Below are experts of layer 3 (counted from 0) of a mixture-of-experts language model. Rows are named router (the router's row for the expert), up (a neuron's input weights, with its number), down (a neuron's output weights, with its number) and show model dimensions 0-191. Each number is 128 + 32 x the weight over its row's rms, rounded and kept within 0 to 255.
Before each expert's rows: "comes before" lists some tokens at least twice as common just after its tokens as in all text; "mostly gets" lists some tokens that are sent to it at least half of the time. This comes from a sample of Wikipedia text that the model never trained on. Tokens count by the router's weight.

# expert 12
comes before: "1", "0", "2", "9", "8", "3"
mostly gets: " well", " January", " dis", "(", " ", "rat"
router [111 168 158 155 109 119 121 126  94 121 110 173 199 159 137 146  50  54 164 123 104 102 122 157 106 102 115 123 141  67 122 121  84 117 126 121 149 115 111 143 178 150 144  50 103  76 163 127 153 136 132 100 150  98 159  91 109  50 165 136 173 125 166 160 143 138 104 128 148 112 137 128  87  72  83 106 182 153 180 136 117 160  82 117 134 119 108 112  98 189 146 163 103 156 120 122 158 126 214 138 129 113 140 173 167 142 142 170 151 118  89 166 117  83 238  96 127 108 103  96 131 122 146 109 129 132  75  99 131 163 137 109 102  71 167 139  73 151 123 126 109 110 138 120 153 141 114 118 167 165 166 136 130 111  81 100  70 168 107 160 116 152 182 139 166 169 165  95 180  84 148  59 151  57  78  88 141 115 139 146 126 104 132 115 148 160 103 146 139 160 126 139]
up34 [144  89 138 143  85  58 102 108  75 162 152 164  44 132  94 101 106 169 154 120  95 139  75 182 119 137 125 128 132 130 132 147 135  97 173 144 139 113 132 106 127 146 110  50 186 151 170  89 140 161 137 122 213  83 124 113 124 110 186 114  99  94 170 115 108 124 142 165 108 139 124 118 137  97 101 139 129 117 181 121 153 191 142  90 152 119 101  87 120 133 120 125 112 156 141 175 134 171 182 173 131 100 125 180 143  66 150 224 176 164 154 162 129 151 154 147 105 103 124 124 115 114 165  82 106 124 128  83  74 150 159 112 141 136 136 108 177 126  90 112 149  94 167 130 141 143 101 125 180 155  87 130 134 109 118  56 116 164 166  90 158 135 117 152 140 121 147  85 169  90 141  47 157 103  80 136 114  85 150 137 156 121 182  89 206 124 119 171 143 144  93  94]
down34 [ 73 119 117  89  16 161 118 124  73 107 145 114 128 216 136 155 126 144 168  80 154 147 123 111  91 117 168 140 104 159 114 114 147 180  85 129 146 158 121  99  79 130 104 129 132 111 112 122 125  77  51  80 157 131 106 111 142 250 130  95 127  99 149 143 105 141 192 104  93 185 134 101 148 140 147  96  78 167 108 118 110 145 145 140 145 113 131 134 123 115 131 175 111 191 162 149 128 133 111 141 163 110 129  94 145  85 145 137 122 135 153 113 156 131 134  97 143 197 159 124 108 151 196  91 119 173 154 165 154 152 124 137  69 107  77 122 141 140 133 128  97 115 105  99  86 134 152 147  92 123 110 167 133 100 119 125 106 117 127 115 182 186  86 164 140 106 115 141 150 128 107 126  91 201 139 152 120  83  84 131 165 198 126  88  91  49 129  91  75 147 128 155]
up35 [133 124 108 153 137 172 161 116 137 132  89 196 137 136 110 129 131  72 124 140 128 152  72  95 136  95 120  90 148 103 186  88 134 139 109 130 100 115 120  71 179 113 143  73 148 153 141 115 107  89 106 135  87 123 116 116 103 108 112 172 125 157  66  35 120 176 115 139 115 124  82 139 201 115 106  93 166 126 132 230 107  87 151 124 148  76 167 103  65 212 102 190 109  98 134 136 161  99 154 120 129 156 146  79 111 127  93  98 104 136  22 148 128  74 129 134 129 165  69 114 122 123 133 126 110 130 140  92 160 149 138  53 141 152  69 185 129 103 119 126 120 151 111 136 108  87 108 116 169 135 177 160  95 139 164  68 133 147 190 157 143 108 159 131 134 135 161 133 160 114 143 167 201 119  85 112 101 129 119 132 143 133 104 135 123 150  96  99 101 157 164 143]
down35 [137 131 130 158 105 173  84 159  98  76 124 146 161 154  78 146  84 115 138 125 139 145 120 111 135 147 177 173 113 165 104 141  85 193 136 166 154 140 112 160  98 148  80 146 152  60  98  76 138  80 159 124 108 121 150 134 137 192 135 112 148 165 137 141 168 130  97 120 113 194 126 128  94 123 132 126 153 152  74  75 152 148 104 201  58 124 136 113 179 114 134 107  54 136 123 150 139 123 137  87 129 172 127 108 103  84 146 114 120  73  48 157 119 134 171 152  75  79 172 117 107 107  53 157 120 121 150 157 163 147  89 124 139  83 181 169 171 131 128 183  96 133 140 152 160 148 146 137  94 103 148 221 136 140  87 134 175 152 113 128 118 143 112 161  93 130 154 169 152 115  81 114 129 132 111 112 192  60 161 135 145 137 139 162 129 154 193  84  90 138 150  85]
up36 [110 147 144 118 150 105  85 116 139 129 123 129 142 146 122 182 106 140 132 147 122 164 131 118 109 100 137 149 119  66 137 109  67 201  99 147 120  83 185  97 124 118 132 185 141 151 144 142 121 148 128 119 181 172 121 160 174 110  88 114 144 142 138  89 116 132 125 102 132 114 128 128 134 134 109 168 158 117 100 141 150 138 131 146 116 136 176 134 107 137 147 113  85  82 122 150 148 150 144  87 168 108 147 140 172  77 162 121 174  77 134 182 151 196 146  77 133 153 117 101 184 190 139  69 148 146 167 145 203  48 119 114  63 111 103 107 166 181 178 205 151 156 133  97 168  96 113 124 179 116  48 132  82 139 161 139  75 177 100 129 132 129 137 109 146 153 174 117  96  71 144 120 156  89 120 140 113 152  92 221 159 128 109 175 159 105 190  68 163 137 132 171]
down36 [137 123 144 123 107 121 108 106 132  84 146 159 166 101 116 136 103 123 132 117 219 114 162 171 114 128  67 101 147 109 206 122 155 124 204 162 145  74 124 128 133 144 154 113 105 133  97 133 156 100 152 106 146 101 170  38 136 176 138 111 118 167 155 137 139 125  83 146 119 122 157 151 143 114 114  52 148 142  75 130 162 164  90 111 123 175 131 104 148 114 230 112 149 154 137 142  95 121 117 139 208  64 164  65  82 138 196 147  96 114 155 116 111 139 139  99 176 106 212 141 134 134 144 123 161 143 186 150 140  95 104 175 138 170 133  52 145 100 130  75 159 113 170 103 119 157 108 110 137  74 150 104 108 167 109 108 118 113  92 124  93 151  99 137 137 130 130 124 125  73 105 131 120 134  97  36 102  88  91 124 130 117 182 125 118  95 117 113 163 131 169 156]
up37 [109 138 143 130 114 117 104 113 176 114 123 125 123  79 177 118  95 141  67 121 100 132 151 154 104  92 155 168 103 119  88  87 156 158 110 124 118  53  80 129 199 171 128 142 167 121 135 151 133 143 160 102 115 184 165 180 138 121  98 153 137  78 112 159 122  94 173 116 135  98 111  97  63 102 157 135 138 120 169 125 117  97  74 170 134 108 106 170 113 113 134 173 145  85 110 116 118 180  73 155  83 119 162 133 136 102 143 143 100 170 107 164 104 135 132  86 129 142 151 108 132 131 162 138 186 138 158  73 141  55  66  72 158 130 117 155 141 162  15 177  96 116 145 189 115 119 135 128 108 147  88 112 138 169 141  76  80 163  80  94 159 139  96 148 134 146 144 132 130  53 138 135 177 115 168 126 107 136  87 158 160 122 196 131 116 165 151 118 162 131  58 184]
down37 [ 90 136 114 164 112 200 112  95 156  72 181 151 139 128 103 164  36 107 125  75 118 165 113 127 123 118 117  80 103 158 215 121 158 145 127 100 175 185 117 127 158 141 108 116 166 114 162 157 198 119  95  91 141 129 190 165  80 224 145 117 114 141  83 111  65 133 122 149 119 184 150 120 106 107  91  85 150 151  82 103 155 114 142 129 153 117 168  83 162 121 117 130 135 104 105 140  91 114 122 107 123 153 101 107 122 134 153 119 105 124  95 116  74 130 184 135  92 124 111  78 111 112 100 193 135 102 145 111 150 178  79 129 148 121 130 129 132 128 139 154 124 112 163  83 143 186 137 159  96 139 174 107 170 128 124 135 114 108 137 146 104 186 111 147  93  71 146 101 151 185 121 122 102 167 127 137  30 116 192 130 140  78 104 199 136 116 140 102 142 159 139  77]
up38 [132 131  82 156  91  91  88 126 170 139 110  69 170  96 153 150 115 150 135 128  69 174  86 149  47 132 121 176 119  94  87 113 182 200 149 119  79 121 111  83 160 113 182  97 155  71 161 143 121 133 121 175 132  99 121 179 161 126 106 110 176 154  72 137 166 146  77 100 165 140  91  97 132 135  68 124 155 146 138 174 131 123 162 102  86 123 193 187  45 156 141 124 101  89 185  97 167 141 174  85 138 102 127 178 136 157 165 102  95 120 138  92 109 116 106 122 193 149 106 175 104  91  90 131 130 147 134 123 121 163 129 123 121 146 119 172 128 118 116 166 148  93 137 157  98 131 105 141 129 157  82  87 149 165 174  99 158 143 166 122  82 117 161  59 141 136 136 146 153 144 151 178 125 160 110  80 158  84  79 121 154  90  97 148 104  90 111 135 129 152  67 115]
down38 [122 135 132 164 142 140 104 115 167 113 108 142  89 150  75 139 219  75 173  74 117 158 154 152 120 130 175  92 135 104 137 108 166 157 122 191 132 109 198 101 152 102 154 123 165  71 129 212 135 161 163 126 184  83 110 171 110 172 133  90 154 141 107 127 164  60 196 114  70 132 165 148 100 113 111 138 131 121 167 154 156 114 200 142 125  93 127 115 128 180 141 130 118 159 155 160 106 136  92  84 139 127 121 106  93 152  56 152 147 119 107 157 147 162 111 160  98 113 152 115 123 107 137 174  92 169 123 142 101 129 165 111 116 106 128 136 111  99  64  76 128 173 145  93  99 116 169 103 126  89  92 110 210 121 168 167 158 136 130 155 112 128 215 192  85 100 105 132 146 167  90  98 128 150 120 130 105 118 125 145 113 170  78  78 114 109  92 120 174 141 152 161]

# expert 8
comes before: "\n", " The", " and", " He", " In", " It"
mostly gets: " ==", "\".", " film", " government", " area", ".\""
router [ 76 105 125 156 104 122 118 140  87 146 101  87 137 126 204 157  71 140 120 132  43 159 161 120  19 111 137 153 143 118 104 158 127 143 102 128 130 113 146 135  90  87 206 152 162 107 129 106 135 126 150 109 120 157  98 157 131  86 125 124 162  90 128 119 141 101 116 103 134 116 149 118 147  95  98 186 119 173 152 117  89 141 130 138  95 141 160 177 161 203  78 146 155 100 129 137 183 169 147 112 177 127 149 195  82 121 184 119  83 107  99 117 128 126 105 118 195 128 147 159 164 136 103 129 101 107 130  72 108 116 117 135 148 100 121  93  73 164 106 210  94  94 131 148 159 140  94  65 170 112 139 122 169 128 121 120  99 165 158 122 133  72 100  78 173 124  74 101 192 149 146 132 159 141 125  66 207 152 150  90 152 102 107  99  78 148 145  95 113 152 128 131]
up13 [129 132 117 212 124 153 134 112 134 105  93  84 116  63 118 115 125  84 135 171 158 126  78 132  95 128 141 202  99  93 155 118 177 150 120 175 142 121  94  70 167 144 170 112 129  97 106 130 159  67  66 149 139 167 182 150 133 111 143  90 135 116  63 147 130 143 145 123 126 118  67 144 157 126  74 154 163 153 124 125 120 109 115  97  98 117 179 166 121 102 167 161 140  66 140 153  94  72 121  46 148  89 140 125 150 145 139 115 117 135 121 132 140 104  95 143 139 177  91 121 120 156 161 158 139 150 170  76 150 148 143  58 130  87 134 217  96 104 223 149 154 140 105 134 160 144  96 148  65  71  71  86 174 126 142 156 155 193 146 104  90  92 131  90 104 175 101 123 157 107 121 131  91 123 108 150 118 157 115 152 140  87  79 124 159  95 170 118 118 118 120 129]
down13 [ 94  79 140  92 117 176 166 150  87  93 105 177 133 137 119 100 126 134 175 136  99  74  83 151  70  78 139 107 100 134 100 150  83 149 199 125 179 154 117 159 124 145 107 167 167 146 123 169 121 169 111 143 193 145 114  79  85 128 115 154 120 130 150 122  62  73 200 132  98 165 140 106  77 116 172 162 110 108  99 128  93 103 128 119 116 162 138 133 129 146 125 100 125  77 102 104 176 107 121 122 125 114 132 113 149 136 144 132 210  92 129 115 139 150  97  82 100 134 153 118 148 152  85 131  97 117  97 116 119 111 183 154 120 140 149 127 122 146 201  94 155 164  15 122 156 144 103 120 120 135 118 112 194  77 119 148 146  76 151 119 121 139 158  95  62 154 187 121 187 138  55 101 135 180 169 131 180 137 136  74 118 175 117 166  92 138  84 141 143 157 148 132]
up14 [115 198  91 189 129  97  79 122  75 133 129 124 179 154 109 126 131 101 112 142 128 134 148  95 122 117 151 133 134 129  99 103 164 114 161 109 121  90 119  83  98 130 148 179 149 120 126  82 177 108  95 143 111  97 129 142 145 118 182 114 150  88 112  83 104 109 155 157 134 108 115 129 154 204  66 150 161 129 118  89 172 124 146 183  78 140 148 139 105 180 103 179 132 153  78  50  87  88 132 125 120 155 150 153 134 174 166 151  99 128  85 170 147  44 144 209 101 113 107 146 135 147 109 140 126 110  86 101  81 169 105 165 143  74 127 118  10 168 171 173 112 100 146 124 135 144 151  97 116 124 113 125 111 187 143 154 106 189 136  99 130 149  82 108 165 130 153 117 101 113  63 115  92 123 115 134 131  90 144 155 116  80 104  79 100 115 148  62 178 119 157 140]
down14 [171 163  88  93 172 118 104 151  75 152  84 166 180  83 104 105 105 125 171 131 137 113 151 141 153  70 129 132  90 128 147  98 129 162 103 128 124 164 145 129 147 121 117 129 153 156 132 119 135 159 168 134 159  98 126 125 185   0 130 141 115 112 137  69 132 126 158 121 149 116 116 135 167 143 141  93 111  95 156 134 159 146 147 145 102 154 137  89 124 138 178  55 122 149 163  92  81 174 171 139 158 100 114  97  77 143 109 144 210 201  98  83  95 143 159 103 116 114 138 110 149 148  86 113 174 171 121 147 155 143 139 131 139 155 115 138 189 118 140 157 109 159 113 122  75 133  87 114 180 148 123 199 120 137 136 102  83 140 177 103 102 128 108  85 125 139 114  87 111 118 190  62 124 108 125 126 161  93 176 163 150 111 117 123 166 124  50 169 126 178 117  61]
up15 [ 55  84  98 146 118 144 166 115 175 133 143 115  74 151 190  80  99 159 151 151  62 146 152 228  88 125 210  94 146 114 126 160 129 103 126 150 175 143 154 128 145  98 111 188 117 129 168 142 144 133 158 195  89 139  86 109 101 128  35 109 154 132 188 106 173 160 116 175 133 147 103 143 159 147  75 105 115 120  90 101  79 129  75 125 103 114  95 103  97 131  67 135 200  69 108 151 120 130 118  93  71 111 162 122 114 106 130 133 138 122 115  80 173 130 139 185  87 153 139 131 105 141 136 137 113 155 130 170  84 115 177 138 124 143 129 130 136 137 102 137  87 139 103 120 137  98 113  98  79 134 140  76 147 114  95 171 158  95 114 185 118 124 123 102 104 128  79 152 124 114 184 100  92 155 138 131 155 116 135 128 135 111  87 138 135  30 164 102 144 182 124 113]
down15 [166 178 159 154 158 154  90 147  89 150 150 135 103 124 124 139 103  65  90  39 192  77 156 124 184 192  54 122 128  76 134  95 111 152 159  81 127 191 198 135 158 115 114 102 118 116 121  97  90 133  73 137 129 139 187 118 114 102 192 108  89 164 114 122 107  75 183  80 157  60 145 119  98 143 115 146 186 113 165 195  95 139 139  90 142 174 150 129 103 144 126  66  87 142 134 161 139  96 159 133 119 135 151 120  97 117  98 164 167 121 117 118 136  86 174 163  81 143 120 116 117  90 126 144 125 152  69 149 107 107  93 127  97 134 149 152  98 169 196 135 133 100 153 162  70 171 131 129 146 155  80 112  65  98 147  99 111 121 118 153 164 155 164 113 138 167 139 140 112  92 152 112 124 135 141 115  74 137 111 163 143 132 119 163 149 186 131 155  96 104 133  81]
up16 [ 92 139 132 146 132  66  41 140 120 128 139  90 102 133 176 162 116 119 100 121 104 180  89 119 112 148 105  85 183 131 108 131 142 151 141 142  75 156 166 137 125 173 137 108 115 176  99 146 127  90 225 159 153 136 153 115 196 114 136  86 164 107 134  97 115 166 144  89  86 137 107 144 161 108 167 168 124 104  73 121 143 118  64 116 105 124 101 118 105 157  92 100  94 137 117  74 150 177 148  88 151 129 142 168 166 112 128 116 104 117  87 158 108 114 108 115 110 126 129 136 106 142  64 133 112  49 102  52  77  94 103 139 109 125 146  94  85 139 121 105  81 138 122 102 141 186  79 136 154 159 136 100 171 169 179 155 109 135 155 106 123 107 117 164 137  55 147 120 122 139 141  80 165 121 130 131 116  41 122 173 109 135 123 123  52 116 158  68 173  87 202 115]
down16 [ 90 142 138 109 124  85 101 164 159 149 136 109 103  85 145 141 129 186 157 119 102 102  97 156 132 180 135 178  96 101  87 103 139 172 147 164 130  33  60  91 107  85 147 175 125 151 113 157 130 114 158  98 110 130 131 116 134 190 113 131 178 164 110  78 114 104 136 108  72 150 141 196  99 159 104 147 154 178 112 166 122 185 133 163 144  98 140 230 148  98 164 125 149 188 148 159  75 103 160 123 149 161 152 112 161 182  54 130 151 140 153 149  94  89  86 127 120 111 158 151 140  69 110 100 125 125  97 156 125 114 204  81 136  67 121 131 140 162  95 142  76 167  92 136 134 142  79 144  91 158 108 150 137 174 146 166 165 168 124 136  97 104 146 115 179 106 124 101 138 144  95 169 111 127 164 116  94 117  72 132 103 158  82 153 112  88 104 101 139  96 140  89]
up17 [123 109  98 170 111 182 115 108  79  94 121 187 124 200 126 187 102 167 115 122  84 164 152 106  88 131 126 150 172 139  76 126 128 148  75 109 105 178 162 181 144 162 119 130 131  97 108 104 187 155  82 143 120  93 131 169 145 124 122 108 163 103 125  93 111 159 128 146 103 126 103 143 142  88  96 134 161 107 172 128  81 120 106 113 112 149 204 122 104 130 144 138 126 201 163 136 107 180 111 136 160 143 133 102 102 106 138 183 133 161 104 104  93 167 154 135 149 129 104 148 147 124  94  97 106 127 145  70 111  78 125  63 128 110  42 156 100 155 172 128 142 123 114 100 162  87 117 139 195 162  91 181 146 139 192 118  65 111 185  98 134 117 172 187 170 189 109 144 132 148 189 187 114 116  98 160 177 134 105  90 144 151 148  84 162  53 139 141 115 119 101 134]
down17 [135  86 139 125 120 111 148 155 162 181 120  94 130  33 100 159 161 135  75  87 131 122 136 114 152 118  92 150 122  48 166 104 113 108  68 124 106  91 177 120 152 106 106  85  66 125 107 117 129 110 136 140 152 118 170 136 109 163 137  92  80 141  70 113 112 143 118 127  53 141 137 140 132 160 159  98  69 104  24  98 107 140 118 135 108  69 163 120 130 144  93 120 103 132 141 130 137  98 163 160  88 139 118 100 135 144 100 130 137 146 128 131 140 166 122  91 112 137 144 114  42  92 181 107 134 127 117 156 142 168 106 106 112 214  95 119 172 146 123 137 140 156 100 115  76 148 135 156 133  83 175 131 148 101 173 138 109  81 133 182 140  65  93 131 188  95 167  98 158  96 106  91 117  33 115 146 107  85 153 127 127 109  98 113 207 168 132  98 118 112  81 123]

# expert 15
comes before: "\n", "|", "-", " a", "==", "The"
mostly gets: "\n", " had", " but", " served", " both", " several"
router [110 100 128 139  75 103  89 135 148 126  87 128 113 115 213 174  64 161  93 140  50 155 133  97  51 111 122 155 139 161 128 132 162 171 142 127  99 165 164 104 152 141 149 114  87 124 131 109 124 120 173 130 199 119  71 163 154  81  93 114  69 100 123 177 167 126 135 115  84 106 138 114 192 125 131 150 150 118 123 181  92 118 119 141 130 193 138 145 107 129 167 160 163 123 158 104  90 133 144  87 137 139 104 148  89 147 185 178  81 170  82 121 184 154 149 156 186 171  87 141 132 158  69 153 170 123 104  66 177  75 177 132 105 140 140 131 150 117 120 184  89 111 152 115 153  97 141  67 136  61 100 101 141 106 140 131 128  88  99  74 143  97  73 113 134 101 111  82 137 127 140 171 134 114 109 111 110 116 128 112 157 127 145 100 122 152 202 137 158 116  69 119]
up34 [127 177 129 132 108 158 160 136 121 134 153  82 103 143 150 141  88 155 133 152  44 139 118 173 121 105 151 134 143 114 139 181  87 141 101  98 137 134 161 160 120  93 155  99 135 129 199  89 178 147 163 100  83 138 127 131 213  87 179  78 146 115 104 112 234 112  86 135  94  41  96 158 138 158  99 124 140 128 133 156 142 130  78  63 121  99 103 111 101 193  81  37 119 111 152 143 137 135 148 145 168  93 177 118 188 153 175 140 125 126  94 128 130 120 174 204 162 140 124 128 147 129 141  55 113 121 132 139 124 167  96 138 136 100 106 141 122 112  85 142 113 147 177 131 151 141 123  84 114 146 124 114 122 154 158 142  91 132 113 156 124 113 190  72 131 169 119 110 175 131 173  85 156 120 114  44 170 109 127 115 124  96  77 114 129 115 149 120  75 153 133  94]
down34 [148 137  93 117 136 188  69 133 116 150  13 109 190 170 101 115 125  93 134 169 190 101 162 173 125 129 105 135 120 143 131 142 195 151 110 211 159 100 109 126 145 133 104 103  99 112 116 113 175 137 113 174 120 106  88 131 123 197 128 165 123 124 110 119 106  74 166  94 124 115 142 141 141 145  81 118  97 112  85  87 108 175 173 196 126 191 152 196 146 172 163 135 164 115 110 128 166 136  65 137 132 166 135 130 120 130 201 140 107  77 132 165 128 162 120 163 116  93 135  98 142 160 150 108 122 120 129 117 118 100 144 142  97 106 141 119 112 174 161 143  61 105 168 161 136 167 115 148 114 114 130 123 113  91 134 104 110 149 103  86 188 117  94 159 104 136 135  91 118  64 114 150 148 105  82  62 113  93 121 168 124  85 195 175 124 105 115 116 197 140  77 120]
up35 [110 123 134 127 106 130 189  83 182 131 128 120 128  88 100 159 125  98 116 133  99 163 124 177 117  88 101  60 151 162 152 207 142 131 129 106 134 122 132 172  80 158 121 118  35 109 174 117 140 174 148 166 179 147 126 124 180 110  89 139 167  87 129  88 132 154 155 147  79 146 125 169 150 159 109 119 182  69 141 120 123 124 133 128 128 134 125 106 138 150 149 159 135 164 146 166 147 223  95  84 109 119 119 157 156 123 144  99 144 130  94 119 170 141 166 193 190 147  95  67  90  40  86 141 155 116 137 144 136  48 155 160 127  81 149 102 153 146 183 155 149  99 112  77 130 140 163 127 183 163 140 134  78 125 139 116 149  84 101  83 123 108 134 144  78  95 105 102 146 134 120 172 118  76  91  80 155 171  87 114 167  70 114 126 151 125 156 144 142 108  89 153]
down35 [ 96 131  85  45 107 108  88 155  93 178 161  79 129 172 128  89 137 184  93 152 137 107 118 131  93 131 164 202 144 158 114 160 126 104 144 155 112  95  87 163  54 129 135 101 128 132 129  80 112 130 105 109  55  87 147 110 126 227 137 147 124 128  54 159 111 111 107  94 118 136 116 177 128 153 106 149 138  86  96 147 133 141 107 160 147 145 148 138 157 161 123 126 163 125 142 121 153 100  92 149  90 125  78 150  87  94 157  85 139 150  49  97 129 123 126 142 124 117 201 117 121 169  95 123 114 119 197  68 163 111 127 144 113  85 115 119 179 112 166  99 143  57 120 128 148 171 112 159 135 109 111 132  63  78 103 132 107 128 105 142 148  99  97 112 151  98  85 171 103 161 100 134 148 128  69  74 142  96  95 117  90  92 156 147 190  51 148 144 136  92 112 111]
up36 [139 124 188 154 160 100  67 131 103 115 150  85 141 140 174 140 123 101 122 135 123 150 102 124  93 152 137 181  75 112 112 159 101 129 148 130 108 151  78 166 184 164 139 166 178  68 105 124 160 141 117  61 139 112 169 148 169 109 110 108 165 136 112 149 138 107 152 119  95 104 142 111 152 121 179 169 163 147  98 149 163 107  69 122  92 103 150 155  74 102 136 146 104 136 157 106 131 120 135 114 202  78  67 100 140 178 147 137 133 124  82 130 141 125 114  98 151  91 142 154 138 134 130 151 154 112 171  99 142 173 123 143  91 107 135 137  64  67 165 177  85 124 167 171 132 126  37 159 144 136 115 109 138 113 120 119 132 136 109 127 132  96 184  61  68 211  91 163 153 171 116  95 200  43 145 129 169  80 127  89 132 112  96 139 176 114  96 122 154 194 126 144]
down36 [162 154 153 140  80 108  54 154 104 140 132 145 130 201 182 169 119  92 181 157 117 116 102 143 127  95 152 144 154 155 110 135 148 125 137 151 153  72  97 142  99 115 114 101 157  95  93 147 144 146 115 194 130 109 149 124 111 118 148  93  67 187 128 129 114 146 130 144 126 113 167 176 156 136 231  88 144 129 155  57 179  90 113 135 166 130 139  85 106  88  92 106 140 160 131  39  76  86 159 101 102 115 129 111 151 173 172  76 144  98 116 112 185  73 123  60 105 134 178  82 119 148 175 162 114 172 115 160  73 155 149 124 105 105 121 174 125 171 137 119 105 136 130 108 140 168 107 189 143 152 118  90 155 116 125 164 127 117 143 154  75  94 139 156 137 100 175 130 175 123 169 129 170 137 126 180 146 156 126 101 133 155 102 121 102 107 112  92 121 100 145 219]
up37 [127 107  97 148  92 120 132  98 125 139 150 118 156 106 202 136 109 169  96 151 108  70 167 140 111 103 169 183 130 139 142 129  40 164 148 112 159 113 143 107 146 197 167 100 111 204 161 105 140  68 102 142 150 114 119 121 100 106 103  96  86 142  87 144 178 155 101 147 105 125 114 152 113 145 142 101 128 127 105 215 118 105 110 176 152  87 156 136  61 144 148  84 139 124 149 184 131 123 181 144 132 154 162 163 136 144 134 145 118 163 136 178 152 117 158 196 114 177 101 133  85 158 125 145 134  62 114 115  75 156 157 141 126 200 119 105 136  78  96 176 181 142 108 131 187 169 149 114 105 119 116 109 101 111 143 137 128 105 104 160 118 162  57 127 165 110  77  98  97  96 148  65 160  78  44 108 129  99 117 130 144  92 102 115 100 159 175 181  95 110 124 109]
down37 [107  91  99 123 123 237 163 121  86 111 162 149 137 150 114 123 133 112 130  75 120 133 133  64 105 104  78 158 109 156 124 112  77 117 113 132 163 118 169 163 133 138 153 139  97 186 162 131 109 147 148 117 178 105 140 114  99 221 126  84 124  87 141 139 115 150  73 129 159 170  85  87  98 108 155 102 146  48 130 103 113 154 153  60 128 128 133 110 133 150  90  84 121 116 124 198  92  61 139 127 122 155 123 120 137  69  99  69 139 106  74 146  83 160  99  95  60 167 118 130  98  85 104  51 127 158 141 129 175 160 109 126 161 111 142 173 118  92 134  93 184 157 151 135  82  77 154  99 112  95 117 112  98 162 111 132 124 163 108 128 135 126 147 167 113 107 100 163 133 143  85 136 160 115 131 176 101 117 109 191 148  97 106 106 180 157 172 174 183 101 107 145]
up38 [ 74 178 134 106 114  56 162 134 113  91 126 141 144 131 148 116 130 119 125 157  76 163 163 130  89 127 118 150 145 153 160 102 111  99  74 133 179 158 107 115 124 118 149 157 129 107 184 101 138  72 129 169 166 137 124 132 160 112 186 106  78  92  54 135 140 121 161 133 103 146 137  72 148 126 202 123 198 172 161 177 135  52 116 124 169 121 171 106  52 126 123  89  94 106 174 111  72 133 112 122 104 115 135 164 159 100 174 130 136 147 126 133 171 106 136 130  91 183 146 143 111 109 118 123 169 117  91 127 121 103  71  78 157   0 116 137 131  85 109 186  92 147 189 134  90 163 146 166 131  94 117  85 145 102 140 134 142 119  89 106 111  95 121 115 109 105  72 152 160 132 108  89 183 163 126 125 141 131 125 117  62 136 153 120 123 131 142 187 147 124  87 102]
down38 [101  89 152 102 130 188 133 112 156 139 131 161  85 170  89 104 142  54 126 137 147 163  66 123 129  78 180 138 114 153 180 130 108 161 149 107 188 113 120 178 142 166 110  85 118 143 163  83 144 109  67 161 115 131 124 145 161 204  63 155  98  93 137 155  95  78 147 102 103 232 128 161 134  66 107  99 184  88 125 111 113 162 131 153 120 155  93  93 152 148  43 108 142 157 120 129 127 135  84  87 114  88 171 118  81  96 123 110 166  99 134 134  84  63 167 156 139  85  93 173  69 145 155 103 131  88 129 138 157 130  75 138 162  77 128 115 168 124 116 130 120  87 112 102 122 171 132 148 111 125 112 163  93 109  89 144  95 124 112 102 173 114  93 116  91 163 152 109 133 129 107 145 113 181 154  92 148  85  83 164  94 146 103  91  85 128 126 135 126 131 184 126]